Experts of a small language model: vocabulary 4096, a sigmoid router.
Below are experts of layer 8 (counted from 0) of a mixture-of-experts language model. Rows are named router (the router's row for the expert), gate (a neuron's input weights, with its number), up (a neuron's input weights, with its number) and show model dimensions 128-191. Each number is 500 + 50 x the weight over its row's rms, rounded and kept within 0 to 999. Numbers have three digits each.
Before each expert's rows: a language model's description of what the expert responds to. This comes from a sample of Wikipedia text that the model never trained on.

# expert 45
What it handles: Building and location descriptions
router:525572558398522592487473530475471598536484534540478500462493446439487416533522413541462522543531474471455445489476518453563502480523616536430564466398535554556580471560510456472532414552574524
gate0:462585477567461506463573499517511514545439473563516542416550491537478532464459469483579511404474506450439639548468543465497470484471444586587466481577488568495504533576592552495465439477541538
up0:430406522429517518465484473514549461503451509442455430616428516524497518489453525471438507525515466527579421506548557536455535557583492493489461525472540487535580452401418532503449529538539551
gate1:601538396454532483437559420579503623459485497515531521476467453485567487484491474438509493543561527434539488457587525502500462503518523516505536463441430535538528476563503387509569365490520541
up1:524470564474524466551520481511583539488436425504430458558529440562458494484441417497467483544474499504513534493474496498463457458493528532472493533524453536536541497573492460512506457471538554
gate2:560497484529561481403480448512540593477554501436457407477489507495512486552409602613592570511458470376503460516423457509566556446470508458448447580520555521502478492560538476516517413512449382
up2:472454480451605418541471514565548459510475441519473522612535436582508490492588417489490570549481524549460501550534455531411514562520572531518530486586447453480443532455486456463532568466459529
gate3:509505462501528415458515495565550512493574415512465485519557483563481451493531461539527456458469611497418568549517488605427477451452456491558597442513533488492527525526510521520477459587518484
up3:528648438618476520517522580455535436529493432502522455502419544519485533501436512470485515406536468532576559498489473427398452530564494520485445538501515494493416425559474464494500431497567508
gate4:509486456542433461435440481489500579418516460514494455451528441544423554484501495486599522597468584559561482462485431505394458480421533479439458455435448488500502404537530525415601533535406609
up4:535551514623462545595459521490384450542529542481476545540420371491481415443562483477501486446603446455399390516549540465518473446458541416483532476513531453529546490480437511510496507445578509
gate5:535543594541508533455498520506436557494505510564563514481567482471491466424361479481461418545519520562494447505490519413470503434513426471452461507504509451527484526496507477470526494500453498
up5:487547509513505542502565518438553570485516495558466582475545511501496599525417473412524532419499524505468571572516551473566522486518437488449525591572541500480468500551492545552471526450492431
gate6:502449423466505478543491529420455526466413505557485496509394520532529440439564474425496408501455497567513445539545544458547501504513455434458491455446465493498576453530503554546440482515564448
up6:518400451500495445509498515635526517511584478502415559544534510526518573561417440573430534466544467530530515551457439575491554508473564481583576507539460532472546403465424528474527536477446562
gate7:537499479535610471412440493521555507504487490498602502502512442507411584578461458516582583552525518455489457393435475488451464426403499514432568546451498427504567418501543484510560499466506474
up7:560480447418502521556541502448486607529529528533598421496476523504474504486464580447514496576498479500472455408535410437456467469504510498445519550381416517513535535457563480564474533532458549
gate8:485432581460513608570519465514506563496567498433552421606529571537570330535542483478434510607509440498503433453537518483539424502501567481507548487470492540617521500535503561500478495508608563
up8:474605426524515508437455407572520363475549508528460544415531529464436530521556497534542421499531510498545427499526454525446575529458540512442578489460529484421500493560528528547531495542550445
gate9:501363455468483475431466457425505555533533515593526352527448603551489440430607496498464448555485520551482555462541579454567494422596541526575595557507474491482485574471492551492517574476457634
up9:525542500448476463515547523509460449454373450417464573464538467452457538509482497567430496425458459561478519502504503631372471522466413512539465469482516551499510407498498480536420450522502495
gate10:523565554448541568451492549484524521582488470446489574588465521488494523480479502548458396433469485579518514448462509463579528483520505444491532523438425521385410426477481483497460404508536566
up10:432581519493569435552515531411473422491478454422497542418529461478479588547488532458527506504522578455554577448564496492453493456495458537500399408631510385580567560448468528584584427501476463
gate11:499507463416500532476425530528478555519472560541503452517562552484529525565570528498403518529481476620478450407472418460377517571509484527472522461414501526524472511516476490520563466484595503
up11:415550495404532484500565521474447489526523496475540499402466537549526534571565609451479582508454547486490567402538464593554488519482543404475544473445484573427506472548498532519518569490518415
gate12:541565592473485485470427509523538517459506519446455498434516507496526480377432541554527571461481606512586464553387518389533551442526471499504479557460544427373490491464475461510545462436488565
up12:515559529549554479502558470491465474500456579498569513494457445522438493496456435514436479504455474500573499490429585448464518537471436426413488596457392550475510536588461523467476478408442504
gate13:540462545412376525557442470438464611474498552582480514341493451455529518527457419518423444505479437554493477507458487537588466452529540415570449408427507542457558445459497463447521473526505419
up13:473547428508598514476538485387591538416434444519458539501457521424473519415398513530592492524493625477526498545593601479545547592488470476525365454559402574534484474534522528548545449510540588
gate14:460420452535404502500521486461528588560442464569560486493554551470388558521527447509626568573496482466467424476484529506507529467488538482575445480534529473429442409426548524430545567588455518
up14:564487466488565524550558468566492489516646529539543431453505518482530464518502459558432463491461533509552509480503487472451364632585493451458590482454368549521552470489523527417475451558438533
gate15:505502424562446533521549385517467473520491574547458487453524499515513442524583488504467514535492479428496466471481574482383496479505466508451499480578482562425526541586496349550407452612550494
up15:517575548532490466518500489548559535521441463497450518531559555532462507421499429472486471523442528572434580495370507547572493496509495493532570505469531531516406542495468466550522438512517567
gate16:447407547499448452467442533559507508502501512611455552546531579545492488531547447438446553549575465495485529555445514495573418534532500463458520522567440470586388482412437566543495494435520507
up16:519463486495513451591508443563496504521416483538497529515465460476464513506494451556557559427470528445469469524487370429459436448592498479478527493449461570522503395571481443419448631503442439
gate17:555526458525440547441466471441464526515457439554417533481557464490397563527432461568510549469576464459535498464517509563501444564508478507461614444429507463521447500494439381365477437525528470
up17:445445414489485542475545468513448461496613472473504431529550536576557448518655505415527471532501540524578481502455542503568579478521487566513477560536424512541552498365459441584549507476476529
gate18:498423467495479521464450493446449619391446509510504565453553499464462444513524484481539534462466495472546442501532582483542445535508507512445486506437473558479482499422437578478560544467523654
up18:472533545470555515499531515582517476458497467499553437521505478598521493640546532592471496433415541584418502498461408483565497460476595453497520435513467526576400445613543504445524562585587545
gate19:505470457473516473537533486519512587510442442435565431396399555540478509462454496463580535588389562479508512489406438446554488510494582567472515543526430460470504488624529522435529423492472478
up19:521413461540547428596474553587552465457487499430532506486478519469558534425479463469473566565491517430505509527497506632507488545476499437522638483486612534523473390516529494480467575547546625
gate20:493524440505504447459541466565534513484554541542490438498527427503464507478441449540447519492556447492472455462513599503618596483561461488441566485515502511539504548557534558483439398558574571
up20:435530472431491485482488576506478534589587456462403564596490566504413498553476555425481505544521491519534494480569502552551431590506558430550499484390532473580612480393392558562465448517431501
gate21:565470447478503435614427444536458510512492493538395568590413531467454539466516495540501608507503456554440475464465541497514535457502613553496471569459585424480543537601533538435455525514524526
up21:471525471463481515430624528477578508442481505538526536539477420515507474477488507511586492489456513508438581537404553488568486516557465482439431455493380491533579473489513488475461533523546530
gate22:514545443462466586531452460514558477484529505603526487599522575568393534583449458519488435490532445628431498496511521554556507359401541464528456458448563562448451467447519520419451460482500566
up22:389498539456494454467588482453465523419424435578435570434468456579460475491526462470535512459476491555518539561556579436542520539535483513514563460535462471551514528411453545530491485504449471
gate23:558488502561527490464534479527440578598520533465507515463551441597417462447534544449612533512532514521616455517518501462560529459552512470517551534421505548531544506623473490530530519478510492
up23:515557469443487486519422475529586437492444507536537465538516538512498499563434562521459501441594594467514532491512475559485507511474567570562445503525534402497477531466418517584557423549441511
gate24:457500415485553528419467518462549546445500480388538449548529531450544506511563502419380464543405396405528506445446378476566487552486519427525539544388388487418505525482455530609531519477496508
up24:559494483497468475515509530481497436600546442510501498537399502526441531512514459571598485486432481492500583574545446491482505516502566520458466520538555498508540502456446464462508423458483494
gate25:461544569498463547534578552520496444471525548439434496465509479366480546454561504497513579567505525464523419550566542533559528571435549446444522481516448508447510446487453516523561529537472473
up25:483460521434417483505401403526469524552433447545493483530408428561459601482484440446555500434515506566616438493515427584449541504362478493439544488479505535500500443495437570428500483504520380
gate26:520485497433505564455545482531567481564469477554519494476486439493542438530559514470437514542460584424495486558491475435464408492491484529453475472497474480538548473519590459455558577523614490
up26:455459471466535483494547499486567504551544511583479525431464557461498498478584544517506503578548507469538512513470546434536503583499503468451444382504548442519464539514447452582580512557557584
gate27:442455525549509468471517466409462505490541512534451575528509561453380551523504481514595528515532495521488569557503491598556512503519542424520416534457425497489457521523506370461560461443437510
up27:530498441476542570444503452522512590525420551363490457486491524473579510523563572493399488489451468458535495488516418602464513549487505573495449425505418442440424494466444479621539505500465556
gate28:586538410425477525528526535482489512526431505525486397526506567558487476555512558483589483514461529446451440479576485541481467591501534500490522506444438515523675462549444552499605488491552481
up28:561532440488448475598491421507474517511532503537521411459478589550603440492558512530563483535427394477458526550448482457433519499458441535471448431440439552562464580533453524526474520517492604
gate29:492526518510455501416535436516443557520477530388458539496538565447505448598508439501549475469532550465483469460500487537510433456517496501457615550497555403533530419471517485451499480566479431
up29:511491480544520548462517530560443536469430550546486516559498465473465486492535535531491523525453533523489457483513462440604528511436430400470478518555476515511604445577441431456555494535581504
gate30:546484391539388516531536409536544468598476484600550540511487523532537419490546463478491479550405423411511508414482481430462465496498486564471508571525569514429460502517564484478548564484478512
up30:484533596451521479457520512503525521513458532526544544425419543560591496485500473486574526467465542517604522532486513542456482566448506393577432530504446531465505400458462495505496465468416557
gate31:544499579492624499524411489584459573494582497438394522568555504525484536512444531556464466548550486501564433521429562581519509438592542499613575448460462443459561543495491465505465392545517532
up31:474484492638419439517417474478533488455496488403411425426513441542515506436472488435554603410442512500505526514505482557382476416504512533441486594573426490477426528444599515415516531511479588
gate32:455522415459561519498510487433422497506584530441566536475440427342563443554519523564550498499488510528460490462541528436516504456572512488543471469506547446493499529516554483520513523520474510
up32:551559492540543505523482515550500576474482506517539476556430503469454567489482449499506489413557459563496521420536527494524590383468599471490557496518646527546432505532496511469473477501468450
gate33:502487551530414588452574493557467529471470527577515538469556458473454518476446487520449504387505521527491515500562583470539507517548560509460514474495551506490534423579510508431525435483511478
up33:504518501457423529596512450446479506446396452551505583437558366618460521561498527535466558428490488465508507529526419552565516578500464536543509409508452531511457426476541503502528453522510501
gate34:560535521429565553559483537478484470515489467469523570521566449419487488468508457558488449487536457506454452538518496510551553531450574504414540497414507568500579561558503511527576484486518436
up34:503492456525520453428530445494535446473505399490469495411432473502486552512579476556585584429450511552642565502458486555445461453527468506588445477528556481397464388455491556524384519431517550
gate35:514469517465574577499516439510502521571488500537489527555436492514450463553492542443506474494504461543475455390512563471439461491520471447409448629429441597522594523527547427582521520430559526
up35:460512525531509577459520564519451499513483456596496527658608436484488567442453506614489537547501528593486559478550460512510599461458440454441455551456561454597512546418360525526503568454470524
gate36:610494493530493511501482546559405579502526452493412517439482553478521489539562528527464526541495379521576504488507476466506526566441428569526563441525503511444502516501428513417513457519414407
up36:485495535538493479530574488492514547482502532609515521445447476493474486570469527474576486449478487430457521465592540459450516409548423575563608481572438483485481461554443438472503357471473451
gate37:553507486505480465547466429517517531515553560593435498473494447498541592413405499542506496534563481449496610521547470506477501484548490405532485545428471513528413489559536486467567594455490431
up37:525474481505546486404491515529510548515486482562525495442518447568414497468592455547442511397453485513487433566472440507508502499567561593550518562456497510451457505521465524464536570623535502
gate38:511441566542436482473574472474511513556604447458441532508499513495527477495458552475499477464559536481447469446544598479506496435437567488413498486492506420397496551512535493505511568456492554
up38:408570422461609536498458486474621549523541458547511477564465527519532599501484526519542528511517480563473531511532518554486508568665461527551446517447486482609529501550460467502520493455501509
gate39:609515473563500490532560478480449515443488501504517436413563455419540541442445499570465498509525548468471475483480399471468475523521450454556484513413475502503490494513535531425513419505533436
up39:513487472527554622451530458471485562520476447527463358563480509497608514564489506458472554484459465479551483442500511522501521372546504397499509559519435516485474543514529537538552504475448482
gate40:502490521452548431342459456524470533513485511448432342562469548468484487559465499505434441532478560495508415456507429567575531456537468489519554530438442498556457535471441510474559541499500521
up40:458445530481580615409471558466507530470474490480400453498481461499489491514511579487391443550441472538473539579474459457481494532492514484543521493558486524381498401548528477616536400470518509
gate41:585472536545482496441479424449532548560514523538479532534465432554637434505503557514520498559542481459419451483434470544502540402495440455534453518548516511556507414450460500502527534388497578
up41:544488517524523486495500408474534527492544425403483421472531526458558467488482554497559484589487511459552472558498472573563527463502560465528508523539466527414480496483388537499489486564521577
gate42:524443512568482516487507493527481482420503460447534462417627474480554469496470472530498537445524632582627464455472491460412588539444556476506496469523504446463496464449511529381583526457534532
up42:501531441530536599455551499438532610561473489447521504447524488477437548375494543536562560554489386423420542551539502474522530509460490490466489592602563558448447458568488536504503504446482460
gate43:528537445548509470504451443563467516428480523573526487510594459491515591570508530537463497477591491534447447501510519519514460451479589491547556480444517529486512467545516452486532477596422447
up43:550407488512424495582469523507476534523520517469459447403369453500542419494502468575497495427519528444496482518558504522569522439392568393538509591461521593511502452446523547401552538509470431
gate44:490589520527514575508424549573474510491510510445538462480633560487458456431554539490526452473565567519493477588501420556496534576480604476537561491517589452490476532486542521544513539477475500
up44:548556556657423484520412474472437528520506479530518487488523403499507599462430513582489513487454473604475494499483474537446651482430561528516552559381513466483514542498442508496540497477482547
gate45:476489455452487457536540501457485520475483562524497574435412529472556522475439528556537529490474458432474469491528549430475469503482491493483510409507546520490523574566511496479490471548555468
up45:479404558481512529631456551496465507430462518519539485493482508473542431498526494507562573512480497437595468493394439436507450515444471461553510552514497538491519551553629523445484562444513461
gate46:568435527485488520458453460452483521490500435562571483466515494468390550599520515513502532603437516506549437499576462485454542445584555580466559465494502547457478518551432443472548404550579547
up46:483502550508566521481500479535515541543496552564512508489432499479515474419485535423407470552478425498437491491503454405497479561480492502560570498428478392523430420511501564511539501494499453
gate47:534566474453569417508494497496463550540529570487503503432521660526471526501469464413575593521515504414536486525436482475574552553449381495449526562516488419609502602543587537514517475511401481
up47:466403473503460547515509408556571483522431525506582499525404510494581519450568437553491489460484488516472582460630476556594454518461499501520507431562468506429434525487442496534472457463490487